From a checkpoint of a small mixture-of-experts model trained on Wikipedia.
Training: a variant of SOAP for the experts, 757M tokens, 5773 steps.
Below are experts of layer 3 (counted from 0) of a mixture-of-experts language model. Rows are named router (the router's row for the expert), gate (a neuron's input weights, with its number), up (a neuron's input weights, with its number) and show model dimensions 240-287. Each number is 50 + 15 x the weight over its row's rms, rounded and kept within 0 to 99.
Before each expert's rows: a language model's description of what the expert responds to. This comes from a sample of Wikipedia text that the model never trained on.

# expert 22
What it handles: Cells in sports and election tables, such as Party, Republican, Labour, Total votes, Weight, Game, election.
router:28 44 27 63 24 52 58 54 54 64 29 65 63 63 51 65 62 41 41 57 51 16 61 56 65 37 38 32 31 51 76 69 86 33 46 43 76 55 90 55 36 40 63 27 61 14 64 49
gate0:69 66 80 64 83 54 55 22 71 26 67 32 75 36 39 42 43 45 75 35 74 37 59 43 43 39 32 62 51 57 45 45 17 50 62 76 44 47 61 41 42 46 29 55 61 38 51 54
up0:61 34 28 71 39 60 75 47 40 48 61 36 50 64 69 37 31 53 52 34 74 75 44 22 40 53 57 43 76 43 53 75 16 53 40 55 71 37 49 24 63 44 62 62 25 40 44 36
gate1:72 62 43 58 79 39 57 64 41 57 23 27 61 34 72 61 37 44 48 56 50 38 57 62 38 57 50 32 45 29 46 39 39 63 46 54 64 46 51 46 46 30 79 43 24 33 43 71
up1:45 42 50 50 26 39 25 62 29 55 33 56 43 72 44 29 64 48 38 45 47 52 52 49 59 31 57 41 75 36 60 23 27 63 29 56 32 48 48 52 52 32 43 47 41 72 58 61
gate2:72 47 57 36 65 68 56 48 32 55 55 63 50 43 69 14 41 58 51 72 61 45 35 68 40 67 79 52 52 58 42 59 33 10 51 32 55 51 71 58 65 53 34 68 51 65 24 62
up2:57 42 25 54 44 54 49 50 32 50 45 50 43 35 21 40 51 66 52 41 32 34 58 81 51 52 57 46 33 34 60 33 44 49 32 40 54 28 37 56 57 38 64 45 60 63 74 62
gate3:25 63 55 53 33 64 67 62 31 17 61 45 35 69 72 72 51 46 45 44 72 28 68 49 61 59 43 62 58 73 19 61 22 83 73 18 71 70 65 73 30 77 55 44 47 42 56 32
up3:14 59 46 71 38 72 49 49 32 43 53 36 51 55 72 31 61 47 75 45 29 33 54 60 45 40 26 79 32 42 74 56 58 59 49 69 46 65 64 43 41 44 36 19 70 44 55 49
gate4:46 17 53 54 55 42 56 71 36 47 34 43 73 58 67 80 78 33 37 57 55 34 55 16 50 24 45 55 46 35 32 58 60 38 54 37 84 42 30 71 55 45 53 41 63 10 48 32
up4:55 22 41 55 58 18 41 28 49 49 50 33 60 61 53 61 83 46 41 64 31 60 35 73 36 61 46 66 42 52 21 55 49 34 58 34 46 59 23 32 52 66 16 61 46 31 33 40
gate5:39 24 53 25 78 43 54 92 70 52 64 47 25 14 40 68 50 57 44 51 50 61 52 60 58 24 38 52 46 52 41 53 52 55 46 69 67 26 43 54 49 57 46 56 18 70 31 46
up5:30 82 48 38 55 38 64 62 47 69 54 37 49 49 44 55 47 60 42 80 67 51 76 38 65 66 39 53 41 71 69 24 69 58 28 78 38 72 70 58 45 63 65 42 48 55 38 59
gate6:43 46 59 55 71 80 77 55 43 95 58 33 81 87 63 36 52 43 41 46 00 80 31 78 57 27 66 26 34 23 34 54 62 68 65 40 68 33 55 39 33 50 53 34 52 23 27 44
up6:39 85 47 66 64 33 58 44 51 71 76 54 55 39 53 37 46 43 50 57 56 33 56 28 62 65 43 34 54 41 57 21 60 50 55 47 45 47 63 55 27 54 43 79 72 56 78 19
gate7:62 50 73 43 43 51 66 73 58 66 51 77 41 39 40 60 55 63 34 48 60 31 52 66 65 48 47 31 41 54 63 36 26 75 58 52 53 51 36 41 65 47 42 66 27 61 33 48
up7:40 39 45 61 68 65 65 58 47 41 22 29 46 50 63 28 42 67 52 52 49 50 42 75 41 62 16 43 55 82 53 60 41 42 53 59 36 73 33 45 28 49 35 50 42 32 45 55
gate8:16 55 64 36 51 21 55 60 61 82 57 39 70 63 37 85 54 34 51 57 66 70 37 84 66 56 51 45 40 45 57 77 43 47 70 39 43 60 39 99 33 55 30 48 40 62 39 36
up8:28 41 49 28 79 22 42 55 34 37 64 56 41 49 47 52 45 70 47 34 36 56 64 58 62 32 30 50 41 51 81 41 37 42 60 76 60 51 55 58 40 37 59 54 45 59 60 19
gate9:58 66 39 47 49 54 53 52 45 17 36 45 42 53 44 68 55 53 39 39 19 64 65 76 52 48 28 36 79 17 62 30 35 99 55 65 65 34 58 54 66 50 78 34 28 46 31 56
up9:34 27 41 47 64 71 77 51 30 52 34 49 60 24 47 45 56 40 65 57 32 42 44 64 38 53 57 66 52 39 39 77 59 53 52 25 72 63 48 59 42 29 45 51 39 35 52 49
gate10:65 51 43 43 22 30 33 72 59 57 48 48 57 35 33 79 38 55 33 58 62 73 68 41 58 51 10 90 40 63 25 27 37 51 70 29 58 61 35 44 35 67 53 32 31 42 38 31
up10:32 73 47 64 57 32 28 62 43 49 37 59 91 55 30 22 60 68 71 53 34 26 60 56 59 44 51 42 38 65 51 44 53 59 49 30 44 58 70 53 53 58 50 65 28 44 56 75
gate11:56 13 46 74 42 55 61 57 57 40 43 59 41 48 37 80 33 62 78 55 19 16 62 60 53 52 58 46 64 52 44 56 45 46 55 39 64 24 24 59 57 84 55 70 41 35 31 59
up11:47 41 54 58 26 32 32 60 63 52 42 73 62 42 55 40 22 52 88 78 51 69 45 20 50 37 42 33 33 56 42 45 60 53 30 35 62 19 36 36 08 73 35 74 38 55 67 51
gate12:39 30 18 37 63 54 59 26 56 38 38 48 44 46 69 38 40 73 38 40 62 31 38 67 33 45 38 61 34 80 39 47 50 40 39 75 36 14 47 47 23 31 45 50 69 36 30 27
up12:44 34 42 53 33 25 33 44 57 39 54 58 31 50 60 38 48 82 48 37 56 40 59 36 54 61 28 48 46 64 65 41 47 44 78 27 19 42 54 51 55 52 50 35 21 51 37 46
gate13:57 65 63 44 39 50 33 65 48 74 37 43 42 46 49 32 49 64 49 64 37 30 28 59 47 66 48 43 59 71 70 60 42 36 41 29 76 59 78 37 88 43 67 42 74 45 58 61
up13:49 70 79 55 55 35 43 62 19 42 53 40 45 34 60 10 24 81 37 48 42 25 35 59 48 73 51 26 48 38 81 59 60 17 39 59 42 63 45 40 70 55 75 76 57 22 56 25
gate14:50 38 36 82 45 53 49 67 49 79 69 19 11 57 68 57 46 38 32 60 54 31 60 66 80 57 40 47 23 57 28 47 37 50 56 56 32 44 37 24 57 67 71 56 38 34 37 63
up14:44 47 58 57 72 56 24 68 53 42 52 49 78 60 29 70 56 60 55 46 27 59 54 57 38 27 48 55 44 66 50 59 61 58 61 46 32 45 31 57 51 24 42 43 63 38 70 71
gate15:51 64 64 49 48 41 51 67 42 67 51 48 48 65 34 65 57 47 44 34 62 38 32 55 35 68 31 41 40 59 64 44 50 53 57 45 63 50 11 28 28 59 49 65 27 67 74 57
up15:42 20 53 59 38 55 00 49 42 03 59 59 26 45 46 67 44 24 65 64 58 34 55 66 29 38 45 37 42 28 63 50 43 79 61 51 55 71 27 51 65 52 15 66 63 88 17 61
gate16:36 56 28 59 23 68 57 80 47 62 66 80 49 68 67 63 43 26 49 62 47 49 56 45 16 48 41 50 43 40 33 52 58 42 56 51 37 58 46 63 40 64 36 52 70 37 32 54
up16:54 49 63 63 43 40 42 52 47 68 61 45 36 49 37 53 42 40 50 49 62 38 54 57 71 70 41 68 55 44 54 42 31 64 20 21 63 34 54 62 38 35 36 36 17 68 59 36
gate17:29 37 69 60 55 41 45 21 65 74 64 56 56 59 50 52 54 61 27 59 56 59 67 28 45 56 45 41 39 49 44 27 46 45 43 44 55 46 38 42 48 53 63 36 27 21 71 48
up17:50 60 47 53 62 33 47 51 39 41 39 63 51 52 38 49 61 54 33 43 34 53 62 28 82 53 56 44 77 45 60 44 55 46 44 38 52 70 30 32 37 53 30 63 44 54 77 41
gate18:48 18 71 34 45 36 87 78 54 54 20 68 58 28 53 66 38 67 28 53 56 33 40 51 46 75 75 60 15 58 72 28 48 54 54 66 44 36 61 48 28 22 40 64 14 43 66 54
up18:22 58 54 71 39 58 55 53 47 59 45 39 53 28 44 43 62 36 84 75 57 66 34 46 53 50 34 45 27 44 18 34 57 52 64 78 24 48 27 40 35 75 51 56 54 44 53 41
gate19:40 57 35 79 37 45 50 65 30 43 57 41 42 26 55 51 50 24 44 61 48 37 41 51 34 52 45 25 38 49 42 74 50 66 43 53 55 52 54 45 60 58 57 36 32 38 40 44
up19:60 37 61 51 58 49 53 39 50 41 38 51 79 60 61 46 53 43 37 49 41 33 40 48 32 31 41 17 76 55 44 35 54 71 23 24 68 19 33 53 71 58 58 54 37 53 33 44
gate20:74 62 34 61 13 41 35 43 72 63 42 16 59 28 66 36 60 37 66 27 68 39 29 35 29 47 47 71 62 38 53 70 45 56 59 65 65 31 21 82 44 43 63 60 65 40 69 55
up20:49 37 81 66 71 58 75 43 47 38 41 45 28 61 74 23 53 40 61 52 40 45 68 52 69 56 44 50 45 38 33 37 29 52 68 67 60 31 52 22 45 60 21 56 40 59 33 48
gate21:76 60 53 48 48 70 61 56 62 49 53 68 53 56 75 51 66 13 71 51 41 47 62 60 44 43 54 58 67 36 59 58 44 46 36 29 51 63 34 52 33 32 72 62 47 53 43 37
up21:38 16 47 60 51 56 41 45 53 67 59 63 34 64 56 58 48 43 19 67 34 37 41 39 02 38 30 59 58 47 49 51 56 76 23 35 34 40 68 63 54 58 26 68 56 33 61 84
gate22:36 37 69 38 65 34 60 53 44 28 26 57 17 51 53 42 44 72 63 62 30 58 42 44 42 50 55 71 24 71 57 33 62 14 69 67 66 34 60 46 64 62 64 28 54 30 35 47
up22:55 58 45 54 68 65 46 45 73 32 46 46 58 15 57 37 78 35 54 53 72 46 58 35 47 92 61 73 66 30 63 24 32 46 63 59 76 54 56 37 41 45 55 25 32 39 51 16
gate23:39 18 48 45 38 68 41 49 39 54 50 50 34 41 48 34 75 57 50 49 40 78 73 52 44 43 26 70 54 39 52 23 50 65 55 52 84 36 42 64 44 60 46 49 63 32 45 59
up23:39 46 54 30 63 51 09 59 48 33 29 20 40 48 45 37 65 52 38 40 56 60 72 60 38 51 27 33 33 54 60 47 78 43 72 68 15 47 17 65 62 48 42 45 30 72 29 34
gate24:56 10 47 37 28 27 48 46 55 31 52 58 73 59 46 58 49 50 81 46 60 38 74 23 42 49 81 53 39 55 41 56 47 72 66 54 48 65 50 25 79 44 37 39 54 53 73 35
up24:49 53 53 37 55 60 39 46 62 55 72 67 56 46 40 37 41 60 82 55 40 69 41 67 21 53 32 53 46 42 46 42 56 51 33 42 79 29 27 27 20 53 75 43 39 44 73 40
gate25:48 47 39 54 81 56 47 45 74 63 68 62 29 68 03 29 52 53 60 40 51 39 40 59 70 46 22 50 48 58 46 49 10 61 22 54 74 53 44 35 50 51 75 64 65 44 27 37
up25:64 44 65 63 69 44 40 62 35 18 44 03 25 76 53 64 60 52 48 55 38 67 30 29 44 41 28 33 59 41 48 27 57 58 61 85 47 60 49 39 45 61 71 48 30 82 43 41
gate26:68 50 29 71 13 63 46 23 61 29 36 88 23 43 69 38 39 39 29 78 44 37 39 72 46 18 79 65 51 40 39 37 34 57 41 34 67 55 57 62 83 53 45 39 50 60 61 77
up26:55 58 68 80 53 60 74 54 23 36 21 42 51 28 66 74 34 42 45 46 37 50 46 59 37 52 54 33 75 57 60 69 64 46 51 46 62 38 50 74 45 28 28 43 19 31 40 47
gate27:51 41 54 62 20 35 62 39 51 51 40 53 60 37 57 53 39 54 56 57 33 57 55 76 56 22 42 56 60 49 39 44 35 47 49 55 59 62 54 75 92 52 56 27 67 52 61 45
up27:58 69 63 53 49 42 52 36 64 40 25 45 61 45 50 45 42 37 51 61 28 62 59 35 68 27 78 75 45 56 57 42 31 44 65 38 43 32 36 60 45 28 42 52 24 57 73 44
gate28:61 46 70 65 31 69 52 84 76 43 29 80 56 65 54 70 44 71 76 55 48 75 48 42 72 51 37 60 69 72 49 68 52 67 55 51 64 52 44 55 86 61 64 43 38 40 50 17
up28:55 43 52 13 65 31 62 49 53 42 30 41 46 55 44 62 38 75 33 48 41 36 42 46 54 50 40 39 78 57 62 53 86 28 47 39 68 45 39 66 62 52 39 77 65 70 37 56
gate29:61 57 44 49 36 40 42 47 50 65 57 44 32 26 77 76 39 46 66 30 33 41 25 85 54 49 40 47 82 65 34 41 43 29 75 52 30 64 58 54 15 19 66 42 73 18 49 48
up29:22 46 35 54 68 46 45 66 67 56 57 52 66 48 74 47 45 79 64 57 69 18 15 44 69 70 48 45 27 40 61 16 77 71 51 39 44 48 33 29 80 54 39 71 47 62 45 48
gate30:55 33 23 40 40 33 51 39 39 48 47 75 41 40 47 64 71 79 44 54 54 34 33 59 71 54 45 44 58 65 49 67 47 61 46 47 37 32 48 44 72 57 63 59 60 43 55 81
up30:65 47 38 50 23 53 45 40 43 48 53 46 57 50 36 53 28 58 39 66 64 49 61 47 37 68 66 72 70 39 37 56 48 52 58 60 68 33 16 53 60 57 65 51 69 64 51 66
gate31:53 46 55 64 51 26 70 30 46 44 34 67 60 51 61 67 50 75 55 60 42 60 40 32 45 31 60 37 47 59 50 32 68 32 62 61 53 37 63 33 74 55 63 40 69 58 66 67
up31:24 35 48 78 49 58 34 33 65 99 58 63 25 38 23 59 58 65 44 39 70 82 67 31 59 34 37 47 42 27 33 56 37 30 67 45 47 49 56 60 67 70 74 17 43 49 58 49
gate32:48 49 32 53 47 64 36 42 28 59 35 62 33 48 39 28 56 49 83 77 22 34 28 60 42 38 52 87 47 61 44 19 46 59 44 38 56 50 44 32 52 49 40 46 47 38 71 41
up32:55 52 48 22 54 41 66 87 64 62 82 40 63 48 51 50 34 58 25 35 94 42 38 32 45 34 53 63 62 41 55 30 69 59 64 65 74 64 31 52 58 54 49 50 48 50 52 42
gate33:49 63 56 40 61 49 47 72 51 56 58 63 65 48 78 43 45 50 26 48 47 71 51 52 26 45 79 59 66 84 43 53 59 26 38 35 32 61 55 49 56 38 55 45 45 31 87 45
up33:62 69 44 45 66 38 47 50 60 57 52 53 40 71 64 50 36 36 39 42 78 45 77 52 55 48 55 73 75 57 87 18 56 42 50 53 38 49 47 44 34 49 38 48 39 46 51 96
gate34:39 23 62 46 44 31 60 25 54 51 43 64 44 38 51 29 54 59 40 23 74 56 48 74 82 63 57 71 48 75 33 33 49 35 59 59 30 63 23 64 38 36 60 46 45 35 38 46
up34:19 31 54 52 36 71 36 64 37 11 49 44 64 46 45 52 60 60 33 47 49 44 70 34 46 56 54 51 51 53 29 49 33 41 43 64 30 70 43 38 35 35 31 53 52 41 56 18
gate35:70 34 58 49 51 43 76 56 48 50 47 46 60 33 42 55 73 60 60 59 35 68 56 50 42 41 25 52 57 44 53 81 65 67 77 67 45 25 34 41 37 66 30 25 40 48 50 37
up35:57 38 45 66 43 59 70 42 36 41 51 33 57 43 60 55 54 61 41 50 41 39 52 62 48 45 43 84 40 42 22 48 63 59 27 42 47 66 33 47 62 65 53 74 48 65 40 32
gate36:31 76 40 46 51 50 31 84 51 44 50 72 40 46 45 49 11 58 38 58 44 81 65 72 43 50 44 25 77 71 38 39 42 77 74 59 48 60 64 73 60 56 29 48 49 38 44 64
up36:60 37 36 54 41 71 44 43 38 39 29 63 43 54 69 46 76 71 81 74 33 50 54 71 41 68 54 78 46 29 82 48 69 36 75 30 47 24 64 35 48 62 61 49 50 45 62 20
gate37:33 42 31 30 59 39 48 57 41 30 36 78 40 87 30 74 38 39 59 37 28 44 63 33 75 61 32 51 32 53 42 97 39 85 58 54 56 41 42 59 55 51 59 40 53 61 58 28
up37:61 41 48 47 43 66 61 44 49 47 42 71 35 27 47 30 55 42 48 63 40 52 45 55 63 59 60 53 66 29 44 22 66 56 34 18 36 55 36 55 63 42 99 00 43 52 47 47
gate38:19 53 67 52 46 46 58 32 50 43 57 21 37 68 34 52 57 32 49 42 24 59 38 63 60 57 84 71 17 51 56 53 27 36 34 73 33 69 30 52 58 49 35 65 34 62 53 54
up38:68 58 46 79 60 52 36 65 53 47 49 48 35 69 59 69 77 29 61 50 26 46 51 35 63 16 85 41 66 59 44 29 52 34 26 53 38 55 29 33 73 40 63 55 48 39 63 34
gate39:39 17 23 36 35 51 43 50 23 58 18 31 50 66 72 59 44 31 70 48 40 44 51 71 63 27 70 40 64 33 56 21 28 61 27 54 48 53 27 61 33 46 38 41 56 69 48 52
up39:49 43 49 56 53 45 36 58 52 67 63 32 73 41 43 68 41 38 36 55 36 43 48 59 32 60 68 81 56 51 47 59 61 50 56 41 40 68 50 27 27 62 53 32 77 48 53 28
gate40:40 62 55 48 64 38 54 49 49 42 24 34 59 29 70 38 17 56 57 51 41 54 60 52 39 51 41 21 42 38 37 54 50 66 48 76 49 44 67 53 35 70 25 21 33 54 40 23
up40:51 60 48 57 61 70 57 58 59 54 54 42 21 53 74 64 66 42 51 67 72 43 37 52 33 51 62 30 36 35 74 37 50 79 28 33 61 58 47 42 64 38 74 77 27 60 58 68
gate41:42 20 66 52 34 59 33 48 33 27 60 38 58 48 52 51 64 38 51 52 74 56 58 54 61 69 25 50 25 31 46 62 42 47 42 45 32 46 32 54 61 43 49 75 20 79 65 47
up41:67 49 34 51 36 23 29 31 32 30 50 53 52 57 44 29 45 17 50 70 68 51 26 30 26 40 34 29 46 42 39 74 62 55 19 17 34 30 40 35 42 48 62 20 67 50 46 21
gate42:35 44 48 31 71 57 29 55 54 79 19 49 53 36 55 68 81 38 32 58 38 62 92 25 45 28 50 38 15 63 59 47 56 63 94 62 57 49 57 45 58 54 64 60 35 60 46 38
up42:44 32 59 32 34 85 53 48 64 52 44 11 76 64 60 56 33 44 51 51 28 67 59 47 76 33 65 45 47 63 52 58 57 27 58 38 56 54 51 36 53 61 40 74 39 41 65 68
gate43:44 62 50 26 61 63 51 54 43 35 49 20 60 62 54 59 54 36 54 49 30 32 50 94 52 55 49 32 26 46 82 47 27 81 57 48 68 31 57 44 43 53 39 53 46 42 74 70
up43:26 67 61 44 25 37 53 60 40 67 43 64 43 77 67 44 54 59 45 77 36 66 40 30 36 35 75 61 64 47 40 42 77 60 49 61 24 50 45 39 68 59 46 54 59 49 13 45
gate44:46 55 51 74 50 61 43 58 65 64 33 44 67 58 39 53 38 44 73 49 57 44 63 61 52 36 47 60 83 46 64 58 65 47 37 56 60 75 40 42 42 45 46 63 62 30 48 73
up44:90 41 57 45 41 69 39 30 61 71 60 51 53 46 23 59 44 38 51 62 66 36 31 68 45 50 62 34 60 65 41 54 84 69 10 55 39 52 34 42 56 33 56 41 29 53 58 62
gate45:38 45 37 52 29 58 51 48 66 51 31 63 35 57 59 37 80 59 58 64 38 66 46 76 29 94 32 80 56 44 50 39 73 43 83 63 54 47 35 41 48 46 50 73 67 64 72 67
up45:13 17 54 54 63 33 62 40 38 65 86 65 50 23 21 71 78 75 40 46 71 54 58 62 54 74 43 39 38 30 36 50 59 34 32 55 44 71 35 65 75 38 29 57 53 50 55 53
gate46:46 60 23 53 18 51 34 69 41 52 43 18 47 34 48 36 37 28 30 63 72 54 56 46 41 60 43 54 64 43 55 29 34 61 42 55 13 41 49 63 39 36 41 46 53 49 34 68
up46:45 36 33 33 45 51 58 58 51 79 63 61 58 42 66 65 40 50 40 48 84 28 55 72 61 74 33 61 54 67 65 45 72 34 53 62 34 36 64 72 57 40 39 59 59 59 58 44
gate47:54 97 53 21 40 68 59 71 62 62 40 50 77 43 33 50 26 66 55 67 51 43 51 45 44 60 53 42 13 74 50 43 51 64 27 48 66 59 72 45 37 57 36 42 72 42 55 79
up47:58 40 58 48 51 81 65 41 93 64 65 48 36 20 36 71 48 61 36 51 68 48 55 55 38 44 48 49 17 37 76 56 55 50 37 64 44 23 61 29 20 63 34 56 20 58 60 41
gate48:68 62 52 39 46 92 44 24 59 38 39 41 39 53 62 26 52 55 52 39 31 44 59 57 42 59 34 34 47 28 48 53 48 45 24 39 47 32 48 40 53 56 51 50 40 48 56 68
up48:39 41 30 42 58 41 64 42 52 27 49 32 52 77 42 55 49 66 80 70 42 38 68 30 56 41 45 35 53 44 53 37 56 54 46 54 56 35 55 49 65 50 51 32 69 32 73 59
gate49:50 52 47 60 38 43 60 50 67 71 32 61 85 41 30 76 71 31 46 64 62 53 49 51 45 33 36 32 51 54 43 36 73 55 61 74 32 84 50 50 53 53 45 74 36 47 46 61
up49:50 19 58 80 57 60 29 31 79 63 54 39 60 37 34 60 48 53 61 56 65 51 59 47 35 47 45 33 50 44 39 36 50 15 20 69 16 41 33 53 84 38 51 42 45 68 54 56
gate50:54 76 50 35 56 59 47 62 57 55 53 61 40 47 61 44 29 34 62 42 64 53 71 83 47 48 35 28 65 38 66 38 67 34 59 67 45 62 47 46 57 60 50 47 43 34 72 77
up50:30 31 28 58 64 29 73 31 69 32 40 47 22 28 52 53 22 59 54 45 31 51 39 70 52 39 32 54 41 72 41 35 35 47 44 41 44 48 42 54 50 54 49 43 52 52 75 61
gate51:51 65 44 64 32 37 53 35 36 72 43 41 59 48 53 67 66 43 39 34 58 67 42 63 24 39 44 00 51 70 55 47 66 50 33 17 66 73 15 40 56 43 48 41 59 57 38 42
up51:60 69 51 31 43 27 27 58 73 48 50 34 48 36 39 39 56 50 46 46 44 49 60 40 45 41 56 63 44 57 33 28 24 34 59 64 49 25 55 54 35 43 75 41 26 23 45 54
gate52:58 38 71 26 40 50 74 36 47 46 58 46 80 56 66 56 43 42 34 61 48 55 64 47 29 43 28 39 73 38 57 12 53 42 63 31 49 50 31 51 64 83 55 59 46 68 40 39
up52:76 65 49 61 67 61 53 39 50 61 53 38 53 33 46 64 34 37 62 47 79 81 61 64 38 48 34 45 49 41 56 16 59 75 57 29 78 29 64 50 73 56 56 51 64 57 58 53
gate53:83 41 30 47 57 32 70 70 25 36 48 43 55 53 50 44 53 37 43 60 39 70 56 71 66 33 43 37 67 42 78 36 72 76 41 40 59 30 65 79 25 56 45 29 36 43 50 40
up53:72 65 40 63 56 36 25 67 33 39 36 32 56 51 74 30 59 49 52 58 66 42 40 59 53 23 69 72 62 57 58 67 54 34 53 39 67 44 40 43 68 58 62 26 42 46 48 44
gate54:35 84 62 71 53 51 36 57 49 44 32 54 59 32 42 61 75 30 52 47 29 60 49 49 49 58 26 68 50 45 54 74 38 56 46 61 59 54 57 46 34 42 38 44 14 36 57 29
up54:64 50 34 46 77 55 48 30 93 51 47 36 58 61 60 53 29 32 73 40 55 70 84 40 48 47 79 63 49 46 62 79 50 55 52 68 30 34 57 60 18 33 42 71 43 55 64 46
gate55:67 53 26 39 44 47 61 34 56 28 49 78 37 36 60 57 46 33 91 26 69 40 56 17 34 73 46 52 56 57 65 35 49 15 44 70 54 46 30 45 56 72 32 46 34 21 52 53
up55:39 55 47 45 28 56 72 31 42 51 45 55 29 51 46 17 37 55 34 67 28 41 43 34 43 55 23 45 33 45 56 40 67 57 61 60 30 59 75 63 41 44 55 23 47 50 53 43
gate56:76 55 84 60 64 64 37 29 45 54 73 74 42 36 55 57 67 69 51 74 52 67 54 49 80 11 55 41 80 47 28 48 31 55 59 56 39 48 50 58 52 26 45 60 72 55 70 56
up56:43 50 52 44 31 63 47 31 39 48 25 34 46 43 70 55 58 35 44 68 44 22 15 65 44 31 55 45 55 70 36 51 39 56 29 50 55 73 48 19 44 72 47 48 18 48 50 68
gate57:69 36 44 46 63 84 62 27 69 41 50 57 65 60 34 55 73 49 25 42 72 35 62 59 49 59 29 72 50 54 66 53 42 62 29 34 49 12 16 61 34 44 45 52 51 30 50 61
up57:49 39 35 47 64 66 30 51 61 40 71 83 33 30 65 37 43 42 53 24 48 58 59 76 89 26 65 45 51 84 73 47 48 55 38 54 52 42 43 52 65 42 39 21 47 16 54 36
gate58:64 29 72 35 37 65 44 45 60 74 53 58 48 54 50 57 30 56 42 50 33 52 26 18 36 63 50 64 33 36 53 35 49 50 60 57 74 57 66 45 21 58 65 41 25 45 45 47
up58:37 56 58 60 55 42 40 61 26 43 31 49 84 70 61 78 31 71 42 67 81 60 50 51 25 42 74 39 40 78 52 54 30 56 44 21 41 30 64 68 39 60 61 35 62 71 38 53
gate59:51 68 43 61 76 43 74 32 18 76 21 52 30 43 34 56 59 36 53 62 51 45 65 55 60 38 44 38 53 65 36 48 56 45 42 33 49 47 56 61 63 48 47 43 37 55 72 68
up59:78 67 57 39 64 46 55 19 48 64 39 47 67 44 38 66 49 62 38 33 68 35 72 30 43 36 70 55 41 43 64 24 37 41 37 49 24 58 83 57 17 46 41 50 32 41 85 70
gate60:50 59 72 43 52 46 51 81 24 42 47 43 71 60 41 50 14 39 55 66 61 66 53 55 63 62 53 52 55 56 53 35 38 47 53 52 69 42 40 39 56 37 78 53 43 58 37 36
up60:68 49 49 40 49 61 34 43 36 55 53 50 09 49 44 20 49 31 19 63 42 72 38 51 49 61 75 48 53 36 49 52 33 62 55 43 45 67 35 63 45 50 35 22 46 52 47 68
gate61:85 36 55 40 49 63 60 75 50 68 29 75 53 69 29 42 26 40 76 46 57 46 86 40 28 29 57 26 47 43 65 74 53 45 57 76 27 44 63 48 54 43 39 43 67 30 69 61
up61:56 40 48 42 65 60 52 29 49 07 59 46 42 65 27 63 47 77 55 23 85 71 78 34 59 50 27 64 45 43 24 43 38 39 29 42 52 50 61 50 50 54 57 39 50 42 45 43
gate62:28 41 57 38 45 40 57 61 66 40 55 95 50 40 46 49 16 56 53 61 51 18 52 36 47 51 48 70 60 54 42 72 80 52 53 48 49 75 69 59 58 68 75 24 47 64 38 72
up62:56 39 30 38 55 20 55 26 45 56 54 45 88 42 47 52 58 40 56 20 52 22 50 39 34 42 62 53 25 52 41 55 39 53 68 65 70 37 37 45 57 44 39 63 47 34 58 31
gate63:67 71 62 64 67 45 69 65 38 65 32 64 65 37 53 66 48 44 51 32 51 58 53 44 30 70 28 36 76 65 71 53 27 29 42 60 55 47 49 60 45 37 54 46 50 69 59 27
up63:60 50 60 51 57 96 50 35 60 70 46 38 75 29 58 46 23 56 57 39 60 44 77 54 69 33 64 47 69 12 68 50 41 38 42 56 65 41 71 44 54 33 42 47 39 43 29 10
gate64:58 48 16 49 71 60 70 36 27 54 64 67 54 39 40 40 71 17 48 64 35 44 35 29 68 48 27 41 39 41 20 40 52 34 41 48 71 29 34 50 20 67 60 45 33 53 49 50
up64:21 52 57 45 51 65 74 56 49 58 43 41 60 48 41 69 36 33 75 52 29 52 40 28 53 68 69 32 56 59 72 54 42 19 50 81 32 40 39 51 39 36 60 73 49 46 06 35
gate65:35 37 45 67 64 56 52 48 51 63 41 40 27 56 63 56 56 62 47 50 46 57 68 47 40 71 44 43 19 72 59 67 54 43 76 40 52 63 41 56 41 64 50 31 36 49 30 33
up65:33 72 29 39 43 28 71 40 36 52 63 45 71 48 52 50 43 53 78 51 47 60 29 38 69 37 31 55 50 83 50 56 63 60 65 52 33 54 47 46 55 28 67 56 60 58 61 61
gate66:42 38 59 34 43 45 39 62 57 49 23 56 44 52 61 61 53 70 71 54 64 42 79 43 55 71 64 38 60 45 55 57 37 50 48 39 44 42 54 40 22 46 51 42 38 68 25 31
up66:67 46 70 55 75 26 81 37 57 73 67 60 45 66 62 42 31 59 60 76 39 54 52 43 36 69 57 70 38 54 56 43 62 31 38 53 49 62 42 50 55 65 71 89 47 35 51 56
gate67:63 34 64 38 68 51 43 23 40 22 65 46 42 41 78 69 22 46 71 35 28 45 47 66 33 45 80 75 42 46 51 54 22 71 47 40 21 57 59 72 34 18 35 47 24 60 48 57
up67:65 43 42 67 25 58 41 56 28 74 61 36 55 36 61 57 54 39 70 50 63 29 59 34 49 50 33 38 42 37 57 69 26 22 11 73 72 51 50 41 43 53 23 45 66 42 38 51
gate68:11 29 66 33 56 52 24 34 71 64 33 31 49 45 62 74 57 54 99 41 42 51 69 55 25 46 59 31 65 39 70 31 48 62 45 59 60 43 30 38 54 66 56 43 52 34 75 48
up68:44 40 53 50 49 61 52 48 60 56 62 44 45 42 38 43 29 61 51 46 22 55 46 43 68 51 29 26 73 70 54 50 63 55 39 45 54 30 53 36 68 38 66 24 60 31 50 52
gate69:33 59 66 89 43 47 61 61 39 61 55 56 61 58 80 61 31 33 48 55 66 59 79 45 26 35 79 56 42 43 32 47 40 58 38 61 55 70 49 48 63 33 61 62 39 46 65 66
up69:52 33 35 40 51 50 38 56 53 33 55 50 59 30 56 33 54 66 68 70 67 59 59 48 67 69 70 69 50 60 55 87 70 37 50 21 37 64 53 41 58 60 42 42 62 41 60 69
gate70:44 55 70 37 53 54 53 64 58 37 60 69 77 50 76 46 32 36 48 51 30 39 45 56 33 52 44 56 41 63 69 36 52 38 54 62 47 49 86 48 33 34 52 50 72 51 75 42
up70:44 75 69 30 39 46 52 70 49 41 25 81 62 60 72 42 62 71 40 44 42 65 49 68 58 31 55 28 50 69 60 53 45 38 54 58 39 51 62 48 48 37 44 64 62 47 47 54